From a checkpoint of a small mixture-of-experts model trained on Wikipedia.
Size: width 320, vocabulary 16384.
Training: a variant of Muon for the experts, 327M tokens.
Below are experts of layer 7 (counted from 0) of a mixture-of-experts language model. Rows are named router (the router's row for the expert), gate (a neuron's input weights, with its number), up (a neuron's input weights, with its number) and show model dimensions 240-319. Each number is 128 + 32 x the weight over its row's rms, rounded and kept within 0 to 255.
After each expert's rows: a language model's description of what the expert responds to. This comes from a sample of Wikipedia text that the model never trained on.

# expert 5
router [153  82 104 160 116 151 136 135 108 144 203 137 123  77 128 135 114 174 123 111 115 154 145 168 120 112 156  72  73 101 134 160 108  85 117 137  95 127 162 134 157  94  73 147 134 168 112 161 147 170 150 157 154 141 135 141 158  84 144  96 119 107 133  83 106 148 125 142 100  82 149 142 101 108 125  99 118 143 112 124]
gate0 [133 141 155  92 160 109 122 150 103 144 156  98 110  85 104 141 168  76 119 134 134 105  96  85 106 115 144 130 140 136 158  68 106 174  97 119 136 165 108 112  97 136 102 172  86 139 130 125 103 158 126 125 177 126 141 162 116 177 105 124  85 115 159 110  99 136 138  73  86 161  91 113 130 183 138  81 148  81 211 133]
up0 [138 155 179 136 108 147  90 128 133 130 124 121  73 159 111 128 159  96 170 148 115 145  85 150 128 139 162  90  97 147 169 112 144 111 113 120 129 156 132 119 165 110  39 116 192  99 161 135 127  73 128 159 128  57 151 164 150 129 133 130 141  87 150 131  92 125 118 106 108 131 109 153 132 146 153 162  76 133 147 166]
Early pieces of nouns

# expert 17
router [ 94  97 164 119 121 154  94 152  98 185 190  94  85  70 144  43  92  95 132 167 118 117 169 110 103 105 117 122 116 117  54 104 123 185 133 134 139 165 180 178 144  94 172 148  82 140 138 122  73  77 164 138 125 167 138 135 149 142 125 180 116 116 116 125 131  99 106 151 109 134 163  94 142 101 118 168 102  77 109  88]
gate0 [152  95 162 183 148 133 121 110 108 146 167 166 132  88  93 162 105 106 152 117 130  46 155  84  91 105 146  56 138 124 129 152 106 120 118 134  57  71  86 127 166  94 137 162  97 157 169 149  87 123 121 148  76 149 158 145 111 114 116 154 176 102  95 132 150 177 125 107  40  95 143 138  74  73 166  96  88  97  64 109]
up0 [119 120 133 121 147 111 156 103 123 168 184 147 117 166 126 136  74 186 203 121 152 130 109 133 143 154 152 102 165  80 187 106 127 163 130  40 118 176 175 151  75 118 140  94 201 173 113 147  68 127 145  96 134 138 113 143  78  84 187 124 102 158 162 126 142 154 169 140 158  80 120 148  85  99 106 139  82 150 167 131]
Non-English name fragments

# expert 23
router [125 133 134 154 130 145 176 159 184 115  95 114 155 166  85  82 148  55  92 105 177 125 100 110 121 131 129 170 106 167 145  74 209 163 127  79 160 172  83 146 147 121 187 104  85 156 105 139 126  90 162 109 128 121  61 169 111 144  94 160  87 151 111  99  87 113 150 114  87 112 131 115 122  85 103 117  81 143 119 133]
gate2 [127 109 166 105  93 117 131  91 157 131 141 139 175 121 123 111 132  61 187 118 172 194 138 117 157 106 139 156 128 149 148 139 185  63 140 146 130 139 124 129 149  89 152 196 226  96  66 141 168  64 131 153 149  83 164  82  80 138 139  79 135 144 139  84 111  86 150 157 101  85 116 198 135 150  96 111 138 106 144 171]
up2 [141 127 115 150 123 133 170 132 149 120  93 163 144  91  92 142 102 160 104  78 151 108 110 172  81 131 127  85 180  95 129 123 122 106  83 118 117 148 121 143 181 130 149 109 185 126 148 114 138 139 133 146 123 206 136  84 121 144 126  96 111 156  71 119 153 146 214 112 147  91  79 142 126 160 141 153 137 122 124 174]
Periods and decimal points

# expert 26
router [137 168 139 158  79 122  64 107 164  95  81 115 129 113 155 105  81 157 160 163 142 120 102 142 105 130 179 180  98 178 164 114 136 119 147 100 117 100 127 129  99 152 123 142  57 107 129 173  89 114 100 130 102 134 132 176 127 115  56 143 128 149  45 106 186 132  92 145 170  81  94  67 105 159 129  91 107 129 148 117]
gate0 [156 173 154 131 110 122  94  99 145 118  97  90 166 127 129 109 187 157  97 145 169  29 142 124 112 127 175 147 177 189  96  80 159 137 107 143 139 168  93  97 152 185 127  76 107  88 103 148 131 120 133 132  92 134 133 137 195 124  95 120 130 111 122 171 177 143 134 147 126 163  93 159 140 155  75  76 122 138 198 152]
up0 [118 176 128 141  85 116 159  92 170 152 161  93 160 109 137  70 131 156 165 138  47  76  62 158 130 151 105 134  65  93 139 163 130  83 154 129  92 109 160  90 124 118 148 169 105 129 136 167 121 163 168  65 111 148 165 136 205 108 139 142 168 133 164 124 137 116 109 151 144 131  98  51  88  70 104 203 167 157 124 111]
Capital letters and proper nouns

# expert 21
router [124 102  88 174 102 112 164 130  73 159 116 101 153 130 124  81 187 176 133 144 186 167 105  88  70 146 157 135  90 131 160 179 132 178 135  91 142 136  58 168 164 129 114  30 136  98  94  95 134 142 178 118 144 123 140  94 123 126 133 125  96 164 151 148  92  38 114  94 202  91 126  88 101  88 206  97  79  88 112 151]
gate2 [111  92  87 141 153 145 121 112  93 116 132 131 104 173 122  75 134 115  93 143 113 108  75 138 109 114 134 129 130 124 130 159 109 126 108 131 144 158 131 192 164  87  97 100 150  87 163  69 127  85  99 123 121 170 213 119 149 137 134 149 126  62 136 119 145 142  86 118 152  90 117 100 154 121 139  85 159 111 164 145]
up2 [119 103  98 119 138 117 125  94 142 176 105 104  88 122 157  92  98 101 219 164 153 199  78 152 121 127 134 105 119  72  35 100 125 129 179 149 136  96 125  91  56 175  84 102 137 167 141  99 151 102 104 168 207 162  93 103 172 165 113 157 166 153  86 124 173 181  99 142 164 136 149 127 108 152  96  51 146 141 135 113]
Punctuation and symbols

# expert 9
router [123 157 166 123 125 156 132 200 133 151 139 176 134 194 124 173 161 108 123 158 108 156 104 118 110 141 142 152 167  95 130 184 151  69  68 206 106 180 131  93  98 101 102 185 124 172  70  84 116 153 112 139 102  96 106 133 174 164 170 100 168 154 106 154  84 135 201 164 113 155 146 179  93 180  87 167  90 101  93 100]
gate0 [126 132 123 164 133 128 128 109  94 109 101 151  92 132 116 125  96  92 109 128 141 132 101 158 141 140 104  66 113 155  99  82  78 179 103 100 116 139 101 135 153 131 126 115 137  72 182 116  82 178 175 128 156 230 191 128  95 112 138 185 140 157 142 108  88 165 150 116 121 108 202 143  63 163  79 145 126 127  79 137]
up0 [118 112 121 148 176 215 184 145 149 110 130 150 134 141 154 148 103 155 132 113 176 152 158  88  91 122 166 143 104 178  98 111 118 143  88  92 113 143 150 108 185  90  94 170 162 137 148 119 113 113  95 111 132 165 123 166 100 158  67 168 118 158 125 140 128  75 157 127 143 118 121 118  87 150  99  57 129 167 162 114]
Clause connectives

# expert 3
router [ 96 173 198  84 136 108  98  96  96 132 135 125  77 107 145  85  72 160 116 130  89 174 193 138 176  82  81 139 131 171 125 134 136 108  74 133  71  83  72 135 181 135 174 118 148 106 114  60  95  91 173 146 127 129 118 105  84  95 134  93 143 159 144 100 130  89  90 123 124 122 161 109 131 114 130 141 187  87 112 153]
gate0 [108 125 137 148 166 135 123  69 150  98 153 115 135 124 135 131 127  84 125  83 154 143 122 140 151 160 175  77 106 110  86 115 133 145 123 126  80 114 100  99 185 166 131 160 134 103 141 113  68  93 124 132 151 104 116 107 136 160  67 106 141 109 146 145 163 120 115 102 115 128 103 141 154 178 108 126 121 154 151 152]
up0 [134 187 197 154 150 141 128 150 107 137 145  58 154  40  86 104  95 156 147  90 153 131 139 154 196 117 157 187 139 155 143 141 114 177 187 163 169 147 134 113 193 155 140 154 132  81 159 109 175 188 110 120 122  41 178 161 136 112 191 128  93 138 101 243 157  71 133  95 128 138 147 163 102 142 101 105  80 116 115 117]
Mid-word lowercase pieces

# expert 2
router [135  73 110 148 159 155 161 126 173  90 176 195 125  88 120 112 156 130 142 122 151 162 128 131 154 161  94  87 139  86  82  75  97 116 125 133 133  89 142 147 147  74  85 156 191 154 171 180 131 148 141 132 106 146 180 150 166 105 115 147 135 129 150 170 119 105 143 115 125 122 118 116 127  95 116 140 158 174 134 115]
gate0 [ 81 151 188 156 181 147 171 104 139 122 135 114 178 152 119 151 132 157 133 145  60 106 132 134 176  79  78 124 136  68 122  64  85 110 102 122 146  98 108 127 183 192 170 137 127 141 149 136  76 157 127  87 146 142  94 131 175 207 154 133 116 174 140 102 132 128 102  77 137 128 172 145 116 190 119 122 143 109  95 121]
up0 [248 114 114 120 106 129 116 150  63 105 111 120 115 151 107 143 115  88 142 113  76 137 165  97 110 137 138 113 112 113 141 164 122 112  73  96 145 144  77 157  85 161 129 148 132  51  94 135 168 109 105 176 117 161 133 162 198 127 168 108 122 144 110 148  90 127 146 164 112  82 114 142  99 167 104 138  97 192 161 100]
Word-initial consonant pieces

# expert 16
router [141 137 177 100 122 161  99 104 190 122  62 120 147 129 148 111  70 159 128 102  91  76 178 135 138  92  85 131 183 106  94 135 107  92  83 133  99  83 162 146 120 113 176 119 109  96 166 161 163 124  87 127 112  77 112 134  86  97 150 145 175 138 193 136 113 125 110  95 155 179 162 133 131 163  86 136 167 126  91 143]
gate0 [125 156  95 168 165 164 104 105 109 137 109  84  93 165 169 161 121 121 186 149 126 125 116 156  98 151 140 120 110 152 117 155 120 165 116 140  70 107 105 149 125 150 109 113 171 129 101 113 131 151  79  82 151  94 135 115  84 113 140 113 186 152 134  85 123 146 178 100 165  77 151 109 102 127 149 177 122 112 105 113]
up0 [103 146 155 102 132  95 146 111  76 139 100 106 105 142 137 148 122 100  91  87 153 153 133  92 149 183 141 146 156 140 149 138 100 117 159 117 123 113 105 134 111 177 222 138 108 118 124 166 187  80  76 107 125 194  75 105 158 139  97  93 124 140 119  96 147 137 156 103 147 135  53  95  78 127 124 164 228  97 156 144]
Adjective and suffix pieces

# expert 12
router [149 143 171  45 109  57  88 145 159 134  83 155  98 167 153 131 126 132 163 173 156 134 130 103 132 144 149 162 143  94 128 108 179 144 158  96 143 169 189 123 183  99 117  97 186  98 193 135 171  95 140 133 115 143 102 129 141 127 168 185 149 143 130 149 151  72  97 152  97 115 133 120  78  94 156  98 128 164  84 173]
gate2 [ 52 133  51 177  99 125 134 132 141 140 154  73 105 107 171 107 135  55 178 136 138  72 101 135 105 135 147 122 119 148 110 127 160 161 113 178 148 130 160 150 128 100  90 112 111 127 120 103 127 159 102 151  66  86 132 178 193 102  14 138 159 149 104 167 193 159 150 119 141  86 155  86 108 147 123 150 109  97 187 104]
up2 [167 104 128 119  54  99  93 104 100 181 108 126 101  74 143 151  86 115 133 116 136  80 131 159 143 102 145 135 145 134 155 137 105 114 154 128 115 160 132 199 180  91 113 151 125  77 101 110 179 159 120 125 159 101 122 147 152 119 164  65 135 113 124 118 147 143 132 132 127 112  96  93  98 146  65  94 161 177 100 196]
Early word fragments

# expert 28
router [103 100 106 142 130  83 128 138 135 119 161 171 113 142 125 107 152 155 123  63 108 115 134  78  89  93 125  73  99 117  82 125 121 164 118 149  77 163 125 119  65  98  73 126 150 138 142  46 140 128 107  37 100 144 127 148 122 162  89 164  92 115 140 165 148  97 112 121 112  74 117 174 149 166 177 151 126 149 150  71]
gate0 [120 123 101 103 103 133 122 165 101 116 153 166 131 161 156 112 126 134 139 129 146 154 127 130 116 138 156  87  44 134 151 117 132 111 159  71  84 163  83 120 133 131  57  87 124  86 105 146  87 150 134 122 133 105 179 158 224 123 135 147  82  86 159 120 124 152 141 157 134  97 119 141  93  82 136  56 113  88 149 151]
up0 [103 110 153 130  72 151  88 119 114 151 127 149 129 100 143 166 126 117 172 102 145 140  80 170 103 107 183 191 157 160  70 126 157  96 173  90 120 167  56  60 145 149  84 127 100 167 117 138 126 174 164 157 128 129 143 134 151 141 173 133 124 123 130 160 121 191 151 108  96 140  22 124 145 114  96  98  99 123 203 143]
Line breaks and capital P

# expert 31
router [160 130 143 130 106 104 141 133  56 112  64 125 132  77 190 126 131 157 137  94 146 174 109 102 174  88 185 156 123 169 144 137 104 106 120 143 217 149 142 182 139 125  39 164 172 142 108 193 163 129 144 218 107 125 102 141 125  93  62 152 112 124 146  75 135 113  92 156 162 126  69  91 149 105 155 127 111  82 100 171]
gate0 [ 81 138 135 119  88 128 140 123 114 112 139 144  51 125 147 117 143  80 132 167 129 141 160 118 172 147 134 132 165 131 128 117 114 105 133 146  78 153  40 128 129 130  93 131  88 118 143 118  95 124  98 132  64 142 155 112 143 159 113 162  88  39 153 125 190 162  76  97 121  88 106 116 132 107 166 148 113 163  85 136]
up0 [183 125 214 197 136  92  84 125 118 126 143  96 174 119  82 123 133 148 143 101 150 105 125 180 122 113 120 146  92 147 141 146 105 182 125  97 139 165 144  91 143  72 137 169 115 163 109 195 169 103 166 177 114 108 136 152 108  90 104 140 112 156 124 112 182 100  97  73 145  93 136 153 136 125  94 138 119 117 126 237]
Word-initial letter pieces

# expert 0
router [180 124 109 125 117 107 160 130 136 163  85 122 137 126 139 125 129  94 111 113 133 128  97 106 105 157 121 123 102 128 177 103 162 172 134 156 137 152 120  94 158 157 169  99 126 106 140  65  94 127 165 162 141 152  64 155 127 148  60 137  80 128 127  89 158 136 129 105  82  89 135  93 182  78 157  94  96 134 196 141]
gate2 [166 118 175  71  97 101 151 146 104 133 103 186 111  99 139 174 132 125 106 123 152 106 157 130  80 149 157 110 102 126 143 142 116 130  44 120 184 137 102 160 157 166 146 115 145 169 119 105  88 140 150 151 140 122 125  97 150 146  86 119 147 178 100 197 112 109 139 171 107 107 120  93 120 110 103  66 215 128 184 103]
up2 [124 152 124 110  96 140 116 116 119 161  87 186 107 146 148 132  95 117 119  83 168 101  99 127 151  91 121  68 134 102 144 132  88 133  97  92 148  51 124 203 167 149 130 109 109 161 144  77 135 123 123 146 113 144 111 125 145 102 146  65 122 174 145 135 136 187 122  87 124  80 142 103 136  94 180 142 163 166 200 161]
Taxonomic name endings